python train.py --d_model=320 --n_experts=256 --experts_per_token=8 --activation="swiglu" --moe_layers=[0, 2, 4, 6, 8, 10] --shared_expert_gate=true --vocab_size=8192 --norm="rmsnorm" --lr=0.00558 --beta1=0.95 --seq_len=1024 --train_tokens=542000000 --steps=4136
Below are experts of layer 6 (counted from 0) of a mixture-of-experts language model. Rows are named router (the router's row for the expert) and show model dimensions 0-39. Each number is 200 + 30 x the weight over its row's rms, rounded and kept within 0 to 999.
After each expert's rows: a language model's description of what the expert responds to. This comes from a sample of Wikipedia text that the model never trained on.

# expert 58
router,186,190,158,176,195,209,239,174,221,225,254,185,170,218,223,161,247,159,216,270,191,141,202,204,158,203,190,205,194,198,183,161,185,253,254,115,169,191,184,215
What it handles: Adverbs and fillers after "was/is", like "probably", "already", "been", and middle pieces of personal names such as "Na-ta-sha", "Na-var-ro".

# expert 37
router,251,232,169,246,193,202,212,212,182,200,219,195,194,152,262,172,191,143,191,195,192,172,214,235,182,157,236,182,216,207,192,163,206,205,164,194,217,147,247,212
What it handles: Personal pronouns as subjects or objects in prose, e.g. it, they, him, her, he, and existential there.

# expert 17
router,221,220,169,175,204,153,212,232,219,202,224,178,214,213,229,197,175,195,188,239,180,183,145,224,211,219,239,185,187,224,208,165,230,254,214,211,200,158,247,165
What it handles: Middle and final pieces of surnames and some place names, such as -owski, -ová, -stein, -ington, -ić, Griff-i-ths.

# expert 55
router,224,198,167,183,206,180,160,196,169,222,171,235,176,184,218,168,239,182,195,207,186,125,180,195,225,215,202,179,227,234,202,170,207,245,239,187,171,199,233,201
What it handles: Middle and suffix fragments of Latin-derived words, e.g. possi-bil-ities, convi-vi-al, -ulation, -tion, -bility.

# expert 49
router,228,201,184,196,204,246,155,217,192,221,246,170,144,209,229,186,237,210,216,213,176,207,172,169,218,240,169,187,206,196,197,149,218,262,211,209,215,128,209,182
What it handles: Word pieces of surnames and place names after a prefix, e.g. Mc-K-ay, New York, Jersey, Zealand, Christ-ch-urch.

# expert 19
router,198,200,138,223,224,194,232,154,212,221,177,192,194,182,200,162,225,168,189,211,187,171,163,174,207,188,176,181,228,216,215,147,242,236,216,168,161,192,232,141
What it handles: Short consonant fragments inside words and measurement units, e.g. immi-g-rated, km, mm, percent, plus table separators.

# expert 29
router,237,215,167,196,200,200,193,204,179,194,221,202,126,185,223,174,177,173,171,229,206,133,184,163,216,222,212,188,198,203,230,142,249,300,208,151,201,228,205,205
What it handles: Base verbs after to, would, can or not, such as be, make, take, qualify, have; also some unrelated name fragments.

# expert 43
router,196,221,98,161,201,186,202,233,209,196,249,203,184,210,224,213,213,150,247,173,203,186,148,184,205,192,176,196,249,144,247,140,241,226,203,184,206,198,170,212
What it handles: Prepositions and compass words introducing places, e.g. in Lubań County, near, south of, within, located in.

# expert 20
router,216,217,144,193,216,176,208,207,199,231,225,189,242,264,269,160,206,220,210,244,175,160,184,201,161,178,217,158,236,200,158,124,178,272,162,210,193,172,198,175
What it handles: Quantity words and articles before a noun, such as one, two, each, several, the, a, and leading digits in tables.

# expert 56
router,236,232,168,170,192,180,208,184,216,208,226,200,215,221,181,185,167,142,171,171,177,198,168,230,203,223,169,193,203,145,217,123,208,264,226,196,192,189,247,201
What it handles: Modals such as can, could, would, will, might, plus look-alike name pieces like Tus-can-y and Rut-ger-s, and to.

# expert 21
router,215,244,164,206,214,205,208,226,191,231,224,157,182,239,239,155,191,183,173,246,194,179,195,176,190,172,215,179,197,196,226,164,218,240,182,140,172,155,197,203
What it handles: The, that and which straight after in or of (in the United States, in that territory), plus year digits and word pieces after in.

# expert 35
router,191,237,196,204,216,199,208,188,199,188,235,99,198,225,246,179,188,185,193,240,180,214,200,143,154,149,222,184,181,211,255,145,180,239,224,161,159,207,225,182
What it handles: Syllables right after a word's first piece, often re- or con- words like re-ma-ke, dis-ma-y, conf-es-s, pa-tented.

# expert 59
router,206,164,163,196,212,161,215,172,151,211,196,213,238,207,224,203,233,113,176,191,184,136,150,202,183,201,176,176,194,197,153,142,199,197,233,133,173,207,196,164
What it handles: Middle pieces of names and digits in coordinates, such as Séba-st-ien, Queen-s County, 77°18′4-3″W, and of in titles.

# expert 62
router,201,214,172,225,219,217,149,238,200,227,191,152,221,205,231,163,228,106,177,172,216,170,205,151,209,195,233,185,191,217,208,138,185,249,180,194,172,170,179,181
What it handles: Line breaks after sentences, headings, or colons that introduce lists, plus periods, quote marks, and sentence openers like There.

# expert 23
router,187,234,187,219,211,192,168,189,182,193,223,156,151,193,246,208,196,161,219,177,173,161,204,166,178,216,192,173,167,216,236,126,232,249,204,182,207,173,175,192
What it handles: Word pieces inside place and proper names, often cities or sports teams, such as Mont-re-al, Sub-Sa-har-an, Jus-uf, Long-st-reet.

# expert 16
router,204,256,155,225,202,210,216,196,180,218,235,167,235,237,207,130,203,133,211,238,238,149,145,218,213,241,182,186,254,176,206,139,195,224,168,205,207,143,191,189
What it handles: Commas, "and", "or", semicolons and "&" joining items in lists of names, places or things, as in "schools, hospitals, army units".

# expert 22
router,210,206,160,169,230,241,181,195,164,205,236,129,194,210,217,143,234,190,154,244,154,170,195,198,195,191,228,185,231,202,209,136,229,238,206,198,207,153,195,188
What it handles: Numbers and pipe separators inside election result tables, like vote counts, percentages and "100.00" totals, plus party names such as Republican, Conservative.

# expert 40
router,259,187,178,196,196,243,154,191,204,185,256,222,132,221,244,175,220,162,202,222,221,172,132,191,213,256,219,207,232,208,263,141,209,248,186,170,189,210,234,175
What it handles: Line breaks ending table rows or list items, especially in sports standings and lists, plus connectors like "which", "but", "rather".

# expert 47
router,183,238,182,168,226,193,209,162,202,224,243,201,178,222,265,157,216,162,199,234,188,181,138,165,200,206,223,142,191,196,231,167,199,271,175,143,212,196,207,170
What it handles: The space or first digit of a year after in or a date, as in 2012, plus the after in, and addition, order, across.

# expert 42
router,201,241,183,205,216,198,177,233,168,178,262,191,151,200,257,192,207,174,221,223,209,218,191,155,226,188,238,164,222,205,243,138,182,263,220,160,177,165,213,166
What it handles: Tokens right after a comma or space in lists, places and dates, like year digits, state names, and including, especially, respectively.

# expert 63
router,214,222,137,155,189,175,197,186,168,244,238,194,180,239,248,185,208,198,209,210,174,201,213,231,218,251,212,192,186,177,253,140,143,223,201,203,156,184,239,218
What it handles: Plural suffixes and plural nouns, mostly s, ions, ities, ers, as in Teams, Deaths, designs, Awards, members, students.

# expert 32
router,224,193,173,213,221,164,137,174,208,201,186,160,162,175,233,181,212,177,182,189,208,161,164,170,226,189,173,187,243,221,194,172,165,210,176,168,155,119,199,160
What it handles: Middle or final pieces of split words and proper names, such as Conser-va-tory, Arrondiss-ement, -burg, -ington, unident-ified.

# expert 53
router,213,217,183,185,196,177,190,209,191,208,223,231,159,194,246,205,210,198,170,149,166,216,132,207,230,230,178,202,252,217,224,161,227,195,175,192,213,183,233,189
What it handles: Final pieces of words and names, such as -ated, -ation, -ed, Trinid-ad, Bul-gar-ia, often before a pipe or comma.

# expert 61
router,227,238,143,196,171,227,180,198,207,204,235,191,231,216,196,146,202,112,229,220,233,188,169,218,212,233,210,166,222,167,206,123,207,241,215,192,203,143,205,192
What it handles: Conjunctions linking words or clauses, mainly and, also or, but, &, vs, and dashes between paired names.